python train.py --n_experts=128 --hidden_act="tanh_gelu" --routed_scale=1.0 --init_std_router=0.0186 --lr_router=0.000712 --rope_theta=10000.0 --attn_scale=0.125 --init_std_up=0.0376 --lr_head=0.019 --batch_tokens=65536 --max_seq_len=512 --dataset="wikipedia_en"
Below are experts of layer 3 (counted from 0) of a mixture-of-experts language model. Rows are named router (the router's row for the expert), up (a neuron's input weights, with its number) and show model dimensions 112-223. Each number is 128 + 32 x the weight over its row's rms, rounded and kept within 0 to 255. Numbers have three digits each.
After each expert's rows: a language model's description of what the expert responds to. This comes from a sample of Wikipedia text that the model never trained on.

# expert 26
router:138150153113155113102163121071190164109122108120143082132148124089174207164090119081160148173102173085146190186121140131078127142100109097059127134100130118169134140128163140093172132116121109136096107152102117127107103151218132088172115139146103128157142091127123113113148165120168124086161106134130153181113139180126178059121141123104
up0:115099194153169106124153097118166142100115085135180161112152159109159126140107128147144137164097081100169118124116100104164128105132183078139151158175069118131158061129179063161120101094166164154103115150142162087171124110139126112115165154145163075095125115135080184098130164142136175128165089105038101140110143135114126081127080129087
up1:116130144124139173154113063080130147112118095141163091083117135144158160162113165154163118142084126186131141151117080115151196162120066140078137083107161101167131134175162152144175144067069100140117150141129164108134118154184143133129037106114129104127111067173108109093163174146198119169173125129095151190064114199202151080102146131066
up2:150076172151129132175146101193140106111141077148187113067144166205164165141088128177102173138113098121086135150119099101130129094144126099069168105176099103142141176124097135141138115105102102120086147125107157119130164099132081132186130147139074172115190146153150125110112121060115141097150151119090096127120116158128101099131145160178
up3:127164185111138099143149126126181201079098127151059143128133145107121147148111127123086174068141138098094090163097152100075165110160113112055139108123149131154118146113099120085115134138124120163127159135115107173127191085177122125152132146123093089139130131201103155094092158206124111118120145078068148172167141184127107072088116102148
up4:147080155166141084133131072089120169124080124098160095099065147118162109141140131117155120151107112097090077162101135135121124085097136188142167113183118169157155101132109183132107124120107083169107131127085104224138105179150129119097174079166121105121131163135147089103097128111135122124185166136120109139169160187179156151116130088097
up5:082152112143136137118154105058108106096153119149109111101113169106145088151180165141164092112157091184062141167138108112181106195075102141092130146128135120172189056142143140078192088104107122071108124147084150145115099176194108095097085104093083139175139061166155114152137108144168106114160067093143140155161108158204155098138113137117
up6:084118119092114165188156111138123171132158066163106086092116144165164092127162122165133167134149052170093116137172087111119117136096128153138170051111159146135143096103108081180141132140080077107149122085139073145147091150085122136103114163151161121100148179125139104179170113115170119118120115112117129135178119149154133110148147143127
up7:110095149171130090148121136108134163105153148120097048170093149076112102160115146164145140146125130150067111123083124131114138179143084144145101134087146124118108147077072156131188104052184151145153158183150127152125119127136114164135157185072151168119110102102189131129124101168151130097144157099127131121106158111120173138104165156188
up8:119192075170158152154133148144138152126079129102150100171133162190115170126153078147138146118091132097150139178141107139133109168121144080145121123118163202106111173121108085104129081056193118126135082076092121097103198139148117105150160128131145061149120192078099165139170162112117175110114063096149096130162164110173163081134124149127
up9:091161134127136071125123093125073103093128138082137082112159120080155147127157104074114181107136161093171196122135087117137127133184122086147180130078191204148167118124140124180173143086142143108108101085092164166117176114136107132149180173084192111138160165092107138179111124091128129172104116153227171149106107076152158094170098140121
up10:099131133172125168109149141118102132189058148156080078090096142101086155150194109101157133133110092141135099096163142121115158123085143127155130130129086240150180128127077153159148134122136128153139082128168085189130110149071132106084141100132083141103176170168131068154125142123167067128078099129088173200118108172174129069129119143099
up11:126126140158154086150134086113106146140146219141081114135136157122168091124117135146179139155119141153119116178142067145106087088115112150119155164087170111148156116178126079060104136123155152112156130161078129177103125103121115085168080142135147186141162120098129143115081187161182065148146132099162176181140145132109113134128169114076
up12:176111089121119130191175122110177115107107147144150092102043113162167073184088154120109056107137155171165138170158161141093116082155108131108128122113135131119159173136139114073160147103140168117153146138106120096133104152146101173140154087157118119097103145077184135116081115133146155110178160130198158114189121189165118147061090083147
up13:127105125123131140086138130064077095153130121083123123069139142146164139094113161114163158071098170142095163191156103114075126165091151161131107139087134189133124121143113164066117086157178073131132112069149095126101166129162144120110151165083144149124094070109153101167120114148168145145178125095147121111207124097151114133136108181107
What it handles: Years and numbers. Numeric tokens in dates, year ranges and statistics, especially 19 after a dash in 1944–1949, plus degree and minute marks.

# expert 48
router:166156153119183086134185219117183082142110126089140117138160107103122177167135085133129068196102120046138133118196158154155091127153124090101103136126136121170104158100124093134134161061150053096085107137113169142102143159161096138164043091167136134154110116172136108140103137126165120130148155137093205168147078168134131176068169088147
up0:142146158117157131139167125095129077159159142090162156093117146146135096136103145118145176140154088115114135118123093134138110158144135060159110136124105169126189036140182066126075127119188182135162141178155120079142120138136124142124116098111177155086130076136104142076140131134114158050138070194104106173143089183132124080145119147119
up1:135172143142150155158150140090103091142102136098123131128093106136132210149132188143153108127125122154119110118172137152138138130060110065153141093101143133189119120137160133164126081039141103151149107098191150119180117126190109153171071127123148116149045114153070128100089107096149071162172149149159151194173117135126110120135120100093
up2:117132073170138126100162085181096139044103172101152136106143116144171230126094085136141090129146112150064070106103111132134149098086205185067172120131112144136153136128153130140117135109124157068084140083112110079108119125109105132129107157100154170137107156160149079140090129113122107156179117079156128139187137095113092134152155114171
up3:103167189191146098152135125165135197081144110173102116083128158107140106152116117142102131095107115129095119093137151148125168159111201146116125114141148080152104082089164095088141129162153144157158163160119168170136113143157141121144095111052157165208155104152116094119136109181058159207157104129046191130147096156141082061092049120161
up4:177145116117148107118132127126083199140111077146148110130114186132179126141118174071144100151103093105138085108135148125177129127088123128115148154145089120164106104103163135133131131146164109082102144114131166210128101196122103067117176049162057076173117139153155142080097101176097118136150221129115077146176132139129176149082000067128
up5:125136065138135163126177145077130147149198076150181133125099147123120100172147147139164131169169073156147122133147151129161108208130134089131095181118127099145100093092125132085138122096118119141101149151154137130108128122114138094133046149123152060197144103141096104108134174106141151141166018155141165145162105169130106154084045133097
up6:127154135085161103171144133116111113138119124194167127081107136128186126133131108145077187114090120172122128085164162132118105113091119101059154125148123137134088135145085115141132184080077180154096149123125087180181114147193117117165092107148154073090141189158140106124143089154149097163128123073105099128196130114096119101112143087127
up7:141181115212164099048147141056132111138146118097142071128165147098124099160168101124104124190103088154128127187137130155115094102132175100127147097109127229127068103132128158172127096110151170142123161163116043157161128119131082159161159076105139154079104099055190143140127128158174163121104161097088145103136145128104202163077125104170
up8:133115067082162164160111139153114164202132109138108119175126213142123182135098107090119082099123119116097150136097178111107120134123099073164135081124149200133169098093107170137123167082172088153170127089119091149066147135097137137054100167133142099086121182047102147130133181139132141110092095084126064129123141106125200118122166111118
up9:129069134099142082123130128146111102113152133101140090110106132124112078165171112106171132170163140114174186172149119145089123150148118151116134124165120171189140151166145120126120130117137147124145126112112139171089153148107144172170129160077148078140116154112101040213100095102078082152098136124127144132153121080151157140175185150133
up10:054117116149118130078185165111143088159094106113124106117093142089107193158120087155153144081129118121136062144141133147178126105147152148175103146148096199155149160142054140166090167110113134159214148078104055163096074127128114150094116106140134135069111112108134109160182140210158105114109168106136171175081075143079106068129138131158
up11:113155175123157090157121038091105124037125154133088106134132157183197099140100160142118159161117167128157123134172107156106112103091102210148089163130113082170179108143102117091156103101219154138196129128150140140120133108108156105160080168154130094172104084132130128108113124074167170165158098100162154120152127161166132126136119111050
up12:113079087106158125146184137158119130113127181125129134111094125137144084151228180131088063132139123173160143196117151167063128122153160118099121159095149154111167117110122074082149111136103157083124138142165079107084083120134083166172183093136134101110111120090162129130062127140162191158105150122144180119157118203170167149084102149135
up13:134130121088141135217099121085055138183110162142200146121139120161135140125165135106190101120131111123139120146151119119087140186062084149120100099133115168148158075148132176091155123147113123146157083062132129097063162089104127152122117142125102116127103110148169114116166093067189151149152133165112128092187180179162098156098148125069
What it handles: Syllables of foreign place names. Short syllables inside foreign place and personal names after Ti, Pi, Pe (Ti-ra-que, Pe-na-fiel), plus table pipes.

# expert 23
router:168120134141176145131156099126188100132118145092195128178166119087145143127109114047147106194130192074113167112178125157141107118109103096119121131094063103150096182130120164147148096086116100098074166171099142120139155122154143105158098092121085138113186095114118112140128153134126143145152121146077161114081127135139123157134186124156
up0:150104155104173102122145128138140112102138096112138170093109194057127101155088180142145169153136103136130154115153135126201117123101159074087115140160086127131179097165144093184097111127140177105167091176134173073157165136176114156136142123074152169103078116102112137073099141146150137076149032130091160172062114111113115080180123179126
up1:098164082086158163153098136100108095092127181186151116118123132101100176131127150169131096161147154190067125131205149133127189129116098097122190106180131087156165082131135123169178104088091128170163091164093137152140086076157093160102150151119122074124065131128107117132127157104116137157156135112131129115098110225174141140138154075109
up2:130150135179136097164146083141128079061102164159168112134140140132149169149086137194114144125095109113071135128179102097164116102104162132112138107196123123156083162106124161112131086131144126112055159164076150104105163158107107143132130141099113136155118146115142121089098091119156122138181104075109161077160132129143136106115172120126
up3:106109151145157092180150104118135171098117152155133130110122185122106136161105127116087199104137101148090108124125087097156134150151160097123113139121140082111128098112106146135149166132106134177107181103146136111147116084130133057144175098044059136120121115226099110152128164201126134142102140098104148127156150147094070089171092068191
up4:204092179131153147119143104092116132142091092132183106137123168093157122132079101115180075123124123115150117150100162158137148128107159169142113120175103157100139134135108173118162118048178147142058128107076175186144138144082084107143163071125163073143172104127131118065101077117103139116127158145111071124104173167152130144166121077159
up5:082104098096118156125159112090143115191169156178128129125098175128121105158188176098119116143126088167110108134147132131158165186163135094095119190154095138152142151106128120101189099086123108126085174123095147110146155196123126095132116108100105088208140084124130147180117178076153153108123114111148150079199130103121152090152078115095
up6:103133121100129116182148118106113121123115091144148108080123177136189153134089091143084099138115134121167147103146066112089134157091122157113151106095074123134157120155119095208119138142076099149094145117168079149142086117080164124123133123169180110101128152173085090101129095127119151176111168121062071139128179145157150109155162127162
up7:111146097224141046078143104103078106122098143112122064187130107158147075160124132128138155174140096153109104164142096141152120173136127120115094119087111168084145118093090145143171102135089121099121118136130132131129052114128189098183164105098097148108088087119125097164134103128136179129111167112065173099184109093137145164122136122174
up8:133129054141162111216135157127118186156132166106135155121149179173125088144122103076064144107081116109124144175121139131090082200186113099179121145149151152131114068086117139118137123099180074156176102158132061093097183113146096105181139100114133094151098159087096147140132143128111158131159119071138095176126139092142118120084131166090
up9:104163125055157088143128086120130124130095103160138126079108106076151077133138176134139145189144106097166171130123113159121099103114144094127146151090137150173137173119124138211092162155094153105133172143153179175156126160099141102162121184150103110122172151097122152188114118117136107183149150150130127147121092135128101147156182165146
up10:122162142154116136099146141101125123134109133089059059116087140082127159146159086134152172144110083147168104090146154121126147102123157147184094153142145229170170115149082180139168093155102065137126151088122107144129088096108122166081126073154104188121154113086124137158169134096130092205128156110121134192096130090121122121059130121182
up11:115117179087124133152114100084125146077140167073074108141140144148156134123106133111175189161129132188079140114174080170126130055098102142087155196106115080111157140133114105119103160108118112116198120149120141161105153103117120103071067173125131098170134116083170149119131130114143166147137165119080200120141165165156112104096087165161
up12:144121113121136110194182143079166140084123149103183130109105118185117098163122093148100127141122081159152129152202168141110167092189174130104092155126152127134119120089104118083084065103154164091118117155119088101114150197148114150164200086150142046066122115115174142138127118089139136113132190140142151111135116122168166116096123070100
up13:089149099072127124136130130048061115134124126067177153148128117184122122109140139108177180140061125120096097175138086104053111120118150078163080091125158216118133117117107153098111055135126077084144119042118105047089124113149155120167126152115113138094117112129187101161167115163169128112120152149159040118164193111142139129191098176176
What it handles: Name and compound pieces. Second pieces of surnames and compounds after a first part, such as mailer, furnishing, anti-aircraft, shooter, medicine-men.

# expert 44
router:181116154106200143146183142119181118153139120142171113150120119139191111179127071098153071227138125102130180125145130137127101136105146117097105147143110131147089151118155121066134165168085123159097154136141103124126191177148112077185125117126152129144098095094140121115123180099168104104209160145089107112112146144074089128058151127170
up0:169104164114199130131171141135133075148111087151167129093139153148177105131161150150127156145141067143095180122207118117089078176158137141172130163119093108086114063149131076136038085132127183124136162176174072064131192147139113158108145085091163189080110082128114128068107098103141143074123132136120098187119154092113126096170077123156
up1:132172120066150128145106104084088114074110144158140114098051157155154134163180163137151123150131085199182084068139145144114155095095073114094177131121140090148160095122162142153174152101113147133166143123096156146153142186148161138142116142119118054165053044184101159110172150110163142130154076106101129173129157123159119086110115099106
up2:163087110103135087138170121172166128100152151172177131093166174129192142132080135182096147103152130147139113150095086098125175128172167131087147118209075096141136127133141123167132134080107143115102119125074102097075172129161132157130124130119176165122141140125116106119067101116144103107137098087071112061118111131089154150141159084136
up3:118209199138141179151154117147164152117090173163159163102104228122108090130062127132062150085120104175068134081114102096103168118133164076130127142181163120126122110077166133123066163165138140184106167078197114118103124141182170131121131122072132129116076146200123128090109133170136127129133102130097116136124139146114077110132124116133
up4:160097167108131155138120124116114122122103133078114128134084161107176101128166125111170161105128125071126047162104140134163121047164146163152174157174129120122069121107156154173122174105162107115077144154094172188136182159169126054119118136109100067182098148099116095136101120148115140163171184106113149114111121190134074102134076088184
up5:090117080117147152145129127121143102145175125110134089092114193106151108160178145111111081175146126157084109149098199128173128186103135095074138132099172065156142056082161150079120192123109103125135118171129122126066154124187125093153104131117160083151125131205097134161134158141147115117147062136133141115200181163176142163151076140140
up6:111143118147124078200131133169141123139106064129137083145100127185155140143123087130104166157120093151113150098159093121113146126130103113084165114114083082109106113181116108171123134110091152137093212104137083192133093097127091102102146198125176159117179134110095093103151114171183056145116101108092052064145116213108123111115114130131
up7:140150125211155113111138114091151143138132078092112081134074114172123121130146136158144161193101144132140081133147154138136111142118123118174106117129144184109076130124066182179156131078144168151096132154119071172136071155177114149154128181124089131128080099097163151157118103088135183083112156080119130097085171102084116114079173096156
up8:117144062091126144182111120117101146127110087134155152179130178162095164149073128068165116121116142117146123133209129163139144155193115130167175123127148161148122108090093108103117112095108107137164112142118035120083194165130105071120141102109179074109141164109094178153176177144081169148087074168144144157093173159174107100131130089146
up9:111117095126127079152155156151154110133111102120106106105150080100105100135143094122164114176183111086152148113128090128074095109169107102138158138096135133171094128166119109172107154152130160096111168085103106116104160095070117122176161195105123138107131169140172130180166124106099076167180097152089108195111177135123079128163163159096
up10:122132153156109147095153145130140150186095171100124087135138102098116137162144100142129135094121086063128161090157168128151141129106122143144121168186090185157169202152153133098157099140111117139165068083161111133172122154162145140082061073140122108114146145143193142137142122111172105121114136076114130132056110123132097037133123103154
up11:105161165169139098157087168085181203113074157084114096201151110107166097116166086138143122214166158122111109132161097139150144069099094147135082178123149153155112133138097132111158127060139146133111088149151157160091145127133140094124112127165122102150091067089118132106141130158165134170137140079145172132121123171154114098123123071112
up12:143102101145147129156166156166102140167076179079177131081089165198158090145143152138086106147188134152132173200204149147129135082137164141094178135073141120123145153125131107052103121095106113128148111126106127122088142165085104180133134105139135089098091103088161132132120105091129113091154197107115169097126114139110199144127128112131
up13:151115095086126129111124180086097135185125099080151130127140145159160126123148166158174131132102155150135124106138113139046128162098115142103127112108093198102127133139082178096081117114089081160092123098160099108109129091124127121078124096186201134158085115067126127111142101135190112133188122125169082092144136121068092169161182101121
What it handles: Coordinates and infobox labels. Digits within geographic coordinates and infobox field labels like Personal details, name, Location, Phylum, with scattered r pieces.

# expert 33
router:095143149088168104116154175169164141138127100157147147129120088079139183168087141073121077154145166096123190139143111189111140086110107126173179150046120102153138131136143126143186144107121081144129130127138127117116134107154177084152094133103126151139139114109094087157093134110167085095104109223122194128063137118168176105135113155172
up0:167119152122155103118139100128111115136098147120112121139120118108126064155119111137174113146145110173115179123156154107159110142119158161150177179118077089130216082142153096146109162120164089114157130166080127048111162113111125104095146151087093124136099149140075116094115135145171150089096095103109103169134110108132126167154089137106
up1:147125119075159156092106126112141096086169114148150122133104114152146160144112179149173127118165138215137149078174170119111121119112095079118163095115184105162162129117189098168127125091104129162133141131167164107099118157133191120132074123080144110139093138161107115098131153115135144146146081094111199180150130196161105094091187082089
up2:133101171163133158121165056128098149133137129129107102099154117195170157137109079137085174152141118139096128171093086106109113063102144149065084165180048119155157138135179167090121081063145122151180138103107174166121168168093139159164107099146082203175174106145171090096092083086122107140159143128121163077159097152111057137174180103110
up3:075161131112147123151133127127135139189103129156058134094140146078104088153111130144150195082210099161049113156133122102075123126123167099113142154102167106129163125110151151113135149155151134132152169151166106164122173156201177125131134147081102124161115100146125137178149158149148143119091097124093115161166130179131094095084096105141
up4:149087140140137111096125111146106122145143096087176139133105189131171130133171163098204043117133146109152071071183166121063116103096162141102167193170132115123110124141124179117145160153148172134110134097085133153143126099136097118106126085100112071119085170141087134088135093108147126148148140177109149100147169189102211184195066100114
up5:090113110124144111105153153092115090233175103051142119077060130120151145170198173160147088126142094172112102125153125121135123165176118166137097131094169153170147115084168122122151116093039101126143144093132177139109088126115159123097079183160139077169109136170088081149119153151144130092134098152123098156213160112192123126068122109141
up6:063137153086139102239169143131123128132118068155162100061162148160152154136153101129107151129120096105137108133148082165096116065111098161095146136113091151131065132143064101159140123105127095095092095113161105195188124106111146144095107154155176115081164229130116138148148101114155147161109150135131123122106113093151115091098127156142
up7:133172097232138079105159153075134200110165067117144112110138117106135100146129090127138124196105100110120127174112105119114105114133136087148114110101166136117153143162132170183161119121107150108128175111109094148114102100123167151176132102091103179146124127108176045132108083096145184131151166078059076123138179089106186128107119138185
up8:087180057116141131158112125129112098125125129129122135187098150169120183123119114077119118159142143118144179148197126103103113161145168123147179101118130188144104103074100103120113162104171114140104078124135113135092136089130168096092115162073168113122106155070147163164192159116118188095114055116127111164110142125166174122157117104103
up9:093178126112135106116125061121135106096127141124169103074152119075131098142148160073150055138115161124177186104155063139107108113151151110129164185126169198134124080125165082166212180098099158125127091143132145136107140108135138099136156177062127134136150201100124136216110130115092143157142105163127144168086109116142155127125172141094
up10:081126100105116101092166128108137118151107178080113104119102150111112161165193111162099114154106094114152119146120150128137133120175141138126107106109075205174148130181123183149147136109112113138160114099132077133163086127076085139142099076192127167054139127085104102151137123143137081114116182103122104186120106071090112090117070156114
up11:092124176123168117161106111119131057138122121106116103142125134125155135114137149165123116184112167124115122173160062137130116116125143161125129213095113120114152081115132080074150175099117154176112122159188117196101120113074143111115124135111128139186133105154142085092113153108153170159141082102163202142140143151172142120089106136148
up12:103063051144148067139169147157118075141102196139153112074062083157140088196106129189063109104142081108150140161138146106085123067182110184126142145106149100122143154122126124133103123119111130115141141137107138157119118176128084166132155102127120139102162099113152162126100126112174109092149160113159173129168131157176136112112095141161
up13:102133140097127064142127205112112121148109078094194148141118130143127165126139126127138120136100087133145102112221121145105141168165094156092153149118139147141075084102121144101147105148142112134124108065160061066116079094147189117121137118115070058192127074083124098093130126108143132109121100140113142122160151140183139145152082158146
What it handles: Copulas and foreign name pieces. Verbs was, is, were, became after a subject, and fragments inside foreign surnames and place names, e.g. Fisch-lin, Ras-mussen.

# expert 45
router:169137212104177138100164154098147096167148142106107052168219098148166207173111106074139131142141148073105143192158125180122084139074121082103184186141120100211121202084153155115186146124128147129123130130090080131140153123115163127154105151139138136145139119122126110111126174121173121140087142161098156180078121149116114067152105117130
up0:130023194123170155195180123053119108111134153097166152070151112171116129138097174209093167120168095125108145187175100153138142088093145118125111161160156127120140097147193135151090095124166139181108108115166107055163117113146121147125128180110121152112102071143127103111117139124147193108165090147105094169093168100202117123109074068128
up1:116093124056155134159113140126120095097144155104063150158082089125139180133134156128175111160113096199131072079128109125102136101109103096120126123074155142152153112144180160157182133091112137131162104157102164165142160130185135152112116153091137082127053092163116137123147144119208124108110120158104165172093090147181140118098125083080
up2:164139175166122101161166098147214080074140085201162107058130112173153169142111103122097180108132114126107092112114064112136095085085191096081162078169086111170129137134151110159137142108158099120094187130127118154121160138137102146151104125098135163112133144171133127083089078100143112132191083091092110141155165179152088077136214132133
up3:087214110130124133124122146102145137138117141156128144119163138113094101140074152147103193115176124213064108132134149105131192144120140051078158127160149167109112102097140094113158133158120110152113145130110136123081124127157181120128153112099121101168151143195120134138162124139109203123130144079103148164177126129091026083120062089158
up4:184042101128142145097141190131141143083151144108123085139146160173181112130135104061139106084120131086124135122083167112135074109084118170155153101191080126106078135128119140129103135137170104113078106176051173190109118147140096123150159081177100109132147154160176109114093078164130174114123170115107111103157108178142108107168085124135
up5:091157112167125179131136150110129181181168152071106135130109145135132084154163216126140091135223156202128103133134114149135128133079124133080122182115198112132163117057152122069167107143093146144111092106106128120131078156150138112101079120131135113142077122161167161135098149107159105121157065125135138136139106158152173129114160062134
up6:097116182075123158147159108136111112175092103098233099123148124136151152135122103150088137108152097139090133174187114115115153165062118122098130074128053140136090100130104139175110150092125104100144159126154102172152087119108124150090085110144124139088126177151117060121150131139191086154106158117098118127146115166150108111109146145149
up7:143139151217162124090143194102114142098104111126088080145136092113144080131173104108176150236104132145133139139151136178119086104104180108113128117102137142124152174098040169130135102136119166128118212175121058104110114124102066112132126107097147104150090100104175128113110116146145158084116151095115152151090162107121190149085103133176
up8:120160084134166158221130083176098127175083120174111145166111179161132160158125113101082129112100124094118161128118191148075158129177154074172126110123145200161111085104118168121116088082155109182160112167105096122093173140120101112158126099132130065158116157114120130117198147132136164131103080118179090142109123133083126107087126079128
up9:064150074116135109075135120113134120059173101122158084064147155100139141174132137121148072094103174084156136134202110136122072126132104080119161122104173111158166111141185136214176180125124106101122143092085133144124113095103162110153162205110104133165162162083147073194122111112121109168105070138136143187099141138117099095127132175137
up10:101142162131130128099139191098132110124121101058104081151081126139108150140190078094118141103204088131097107125091180116168167068100125144156089105154052168188180158126115136113152153125113097162158104078146078133146105129073130106063119098136126133096152103131149144187136168142141073174113133092077141189103113168078118073079133162182
up11:096128199089139084129122121094105090117118145108168110143157142104164084118111130180127136167211153098096096143115126110151129125132100198087117132112119107128185124138117081111110131146135142129163122135087173112104175142106111173103085142149153117152152099130130117088109165155176146174135163093138177174139093156186076154162119119102
up12:135099124124152126115169143082132138117133184113134159095090133152135128141153148124103110114146093093128136159153189136101169082135136127124181131120175134197178108134167077100139111074078178105138122171138119099141109181181095128176116098136097141122136127130185145113070093134223134144152204069150143110146119142144173138069084134136
up13:131107149145105177178132180072077093169121146062163119100174137174178142120109205110160130136097133155169133166150113154118109110106146100048133154155120167136149101092111185096149122168140087165117078084128142106057173115099159078135072130129168118174119086125172085147142122148149144173137116115143113184238157137137099168099124141080
What it handles: Years and time. Four-digit years like 2006, 2020 in career or season text, and the noun time in phrases like the same time.

# expert 29
router:129151183139193085123217195122180105113118132176093138163114155121195152130092062110088102164136127099096127152174105154138078107147132138087135148122159145192145105129114083112144173133070118114107183156078137112131140102155156096174142137085149135160097069170132089120155170132164100099153150122110135118153155140140179079174109179105
up0:128122164087194114180170129094135084094125151135183134145120154155162125149107151105139162193100095138135133098144123133108157142120132120133132132167121120068171107163149065128116130147140166086093107173145152059141152125102084158126105094110092151080107090192143147041148148162118144132131079102067080163137136114126133138171089120143
up1:072125112079136114100135098081201079178096086122119117108024092142129154137146168147136151159095128152151091147182126149162141158104060142077182147079166122188155128157108158194159130071083155115089112145114187162159096126128139184126066125139150151103074074166140110095182196136160074094174139153079130110152151209175131148145146085120
up2:152123104127120105096134122181148130078143110136201134125164144170182128135079068160122189158187126136114191106092136100134105134135115152111085143187065115154079135102134144128091078104133102058078096113119130099139143124113072149164124155141198171119128086118174163103073102200114089074150091090108111041140121134152113074132123116100
up3:142182150133145068154179155099160186114136124116115141106110178092106098127093158154100184055149089117091108123082105103132095111125168097164133104095138136103115116098111117105142108145166117149147199117103100145158086094170152108111120162087139161147130088164090137097132107142103169133107133162082147213169132147162108040133069097169
up4:098086168180143135113141115147159147110102091128095133155134204093174145127090120091188134115110100096119031146109137119125112122118166156103129190139113094072138181125135169101145076121169185100105164107077193245152093139135091120115143077122102116099085135178151098084136122104134139147136103103149098157147092163130158108114091158140
up5:093189117188136091166154139081131130171133114146103111079133153121114151154152220135088084171112091135115095108144125121078056162122133124136075173146130078142126115071192134104107140120075152100142168132122134125112144099137134123092102146092160104161173116142135113122163162152157139066157010138158129142178186166131122147120127135107
up6:143140231155144114113142162147081117165087127129180085123086174128162124132155071143139201129094105168117131124106038142147097137132119124078186137107100105134114143118105135132098181146117112159076132143177099143162083153117172139075130201124179089085117203154107095114141079130133108115089117100099085125143126186119223128064137122103
up7:121177147221152074099175140112122160152130135148137100117072132124128105138112092105100121124140097135123063191148122133090139129118111113099161153125177159129170123131060153182183116076114166144129170081122063130130126119154127152161116168139131148167105097107161062137123096108139223078111137079095113096181177114088197096081138149191
up8:139135057136158143180145151140068120114094145141119134097141136171119196138112086126085104104100118120153152149188144165066111116165106130115152095095110193158110087131122116089098133121102116151125106176115062084115148151142113109139123079103169056110134211095091154107152173140091202090126053085152139111157143158110152115146124131098
up9:119144113154143111119116150124102106057113136133170087092161089074092087144141071125181100163116122088142144126157141125121095090153059100133174095092075108203184106176152158163122171137109108170129134161061131133145178172070151111145143122044156120144095160153158130213078084137147122183106139152151104205123113126157160144175153175144
up10:060018167147139151070152111106133102139087162114075121087115143121112127147185077121137171103151098133128116099109135131127138109123183150172127129173147223170162137151118128182146150117157077165179081130118100141139128088099095149108137131147132130107121135154046104186124150047136131158149178117111149151140129132130069089109070154134
up11:082121120106145129101099086121086135151112151134126103149118130127178091109149125156141131186193164125166160175201047125130120109130072195152162187093094105082158085136098107136131119087157151127141103099148169117090132110144148093139136104120149144182134069088129139116086132130100150164140155152099191075106115101135151138090127143133
up12:099138053175139090184163136116113162113120188117086125150109124154167113149173128155083085109165133110146167159188137109153114133161189129127121103101099124146132111148130071081132163152042177151129132078155119109109131209131136168125178128117075123100135102114182154135079125060150138096137187097130135143209105118193191137123086134144
up13:134099150150118180104131186114083081201145108095089133067180187150130133109160171113173200164110139158134120173175170112110098125116119119120073106127064192108097124151071225052143081143116141161204120125137124072083112101121162148122054144087103110123114092072099141144123116113152131125132101114050148129111168088133122120105124159088
What it handles: Copula and auxiliary verbs. Forms of be such as was, were, been, became, is and articles after them, plus odd pieces after be like bemoaned.

# expert 53
router:156139166106154099132163191092170091125152113120102087195153092090130210181093116089100129148145162079116187168105130183130103106110098095079107127057163107134132155080146164131158123089123087149114126098090098133093143114141115128142100147132191134120127083127158128116066111086116133043129136175136151184101127115108153163180115099189
up0:134078224158161106130159140155128101130134152079117113094133138169119145164086185157127148145099063113129144101160168127120144125080170161095160180134113148092177094112129073152070145056164150113185132171154095144090156142109103173138108099156145070126109121156086106085160160158144174105164093118080087226106130126146130087121122159107
up1:136163125096169146178108072055093093119117124121088138115065127133139163144148143132109156130160131188121102041203148084100111090103045155142158113101123137120154081139176151139119117082119105139154141154180177137142120139171127164103155156131166148162048104108122146141119138169128083150119154098111161157120150142163135146075184092109
up2:103081098149134156089149099140143107117171141158181122074110136141161204134048125186147151111169122154095150141096114083066164072145114122095158165162100127159143077139136106168147097075138149119111159119126124102143145139043067123120106149128133161115151092185123175087125081100212099161177139109138154132146095162130021149111146102159
up3:086121144135141096133142124153153171174071165153112102122126160128125090132126172162112171070143139124114146124097136099096143147128171096121117117123157076111086097100138098055157159113123069152122173093133088134116094146179237104152149132098139127162173139180087099087137144098108156111117142169112136164162188145150107086112107076158
up4:120069137107140134099125148148140133077104107118098139164106159152143160151139148105174128154134188142145076155138188088124135003102135136098146197159111113122127115175181130121110126121174088138099095123099127148173138191170149095099170097132122086132100183120144096086120103146128151081169149138135126189104155139140112087118090141124
up5:086123143203125096148140132139125159185187117082142129131099136111123112151119231086137056111160104213123117067147121113117098151075104132125174164126125150178106119123125149126144109070105106127155155099098134084150108151169103088127117136116130115176131122145116118131179111085160157039150114119156110140185085153160132118105103108116
up6:135167181132143148154150154090117146146100039150171081139069121149151202165161084149114142128136098111123099144134128168118100112067140117061164139133100153112089159137107195158070158104133072107126119105126144161146107128107121126109123152149186101109117151137174122118123094130137136118121141124119084105139143174117114113161122133134
up7:137099124188159095055162119087138173109140150121103064129103122103130121157106108119055144157101124067098091214100153143081180115075140135168123068120148122136151150097130183187135093105129147161143113202126103151143092104125117112160143152083142142089065109084179110166103106121111159129078147130097089171122147090162255131127090069161
up8:127147022147131110145118116161114107132127183129112140186112161143135119133126144097049096114101140108164176184144100116095143148154147120169145153115137143117090067108126131150115162127170082157124088168134077151090162159122133148148136129073143097105088119063170154145160134127123143085110031122152028139116133117128151136136091112089
up9:081085139137143087113135106124089086095154132130131118123165100118112114148128139131146145107110127121173139141102129133132119161168167097156177100087153090149130071134121138184133189141143124126122106145110106133115103103074103126176193160110122095135122183104066119195119088134086127173139095139187123122156108132215124153169110140173
up10:074135063116121167135157178146126098171129135080106101189073156096109158188119124125132152151123132121143097132122105131148087082108178126158137120108107176136159189115114177172112106113125097181156085087117045144145133093106128137079128145124105148090172149104151122141149145143136093146111128089089146187102103118115085099138118138139
up11:140125171166121070141112103117125143150132116115151125118108138145154127135066122149139140206194129173106135140182114115186108148068114222114149115124175078141194075142103066123120120096185117177172079106133102178079110154129183098106124158133045116129164131141131118109151145136143116188171094121151173149128160176160169103112142076113
up12:121087049125144093197177112104132074138095202095151135116094138196124108141164128128069102128152182134156142141135171102079132123154183104103123167119151162150150176111095127116098110122082129130141131177144119154117100141165118160129139078132095112096114114114177171146072121134169137103144131100176100066199111127110234127080085144152
up13:159114126084154151135111129087117084176073104070136101137125097124140133105146177132162067141113187112172154157124142131120087151182102158081101084111098234134129083048127166139099084117114138168116103091116104093081120085147176137108111136144136081152168093079122129134112106093160140123110117164160120147140182128131156190153146179155
What it handles: Proper name endings. Final pieces of foreign names, places and years, such as Giovanni, Lumberton, Latvian, Zealand, century, idae in taxonomy infoboxes.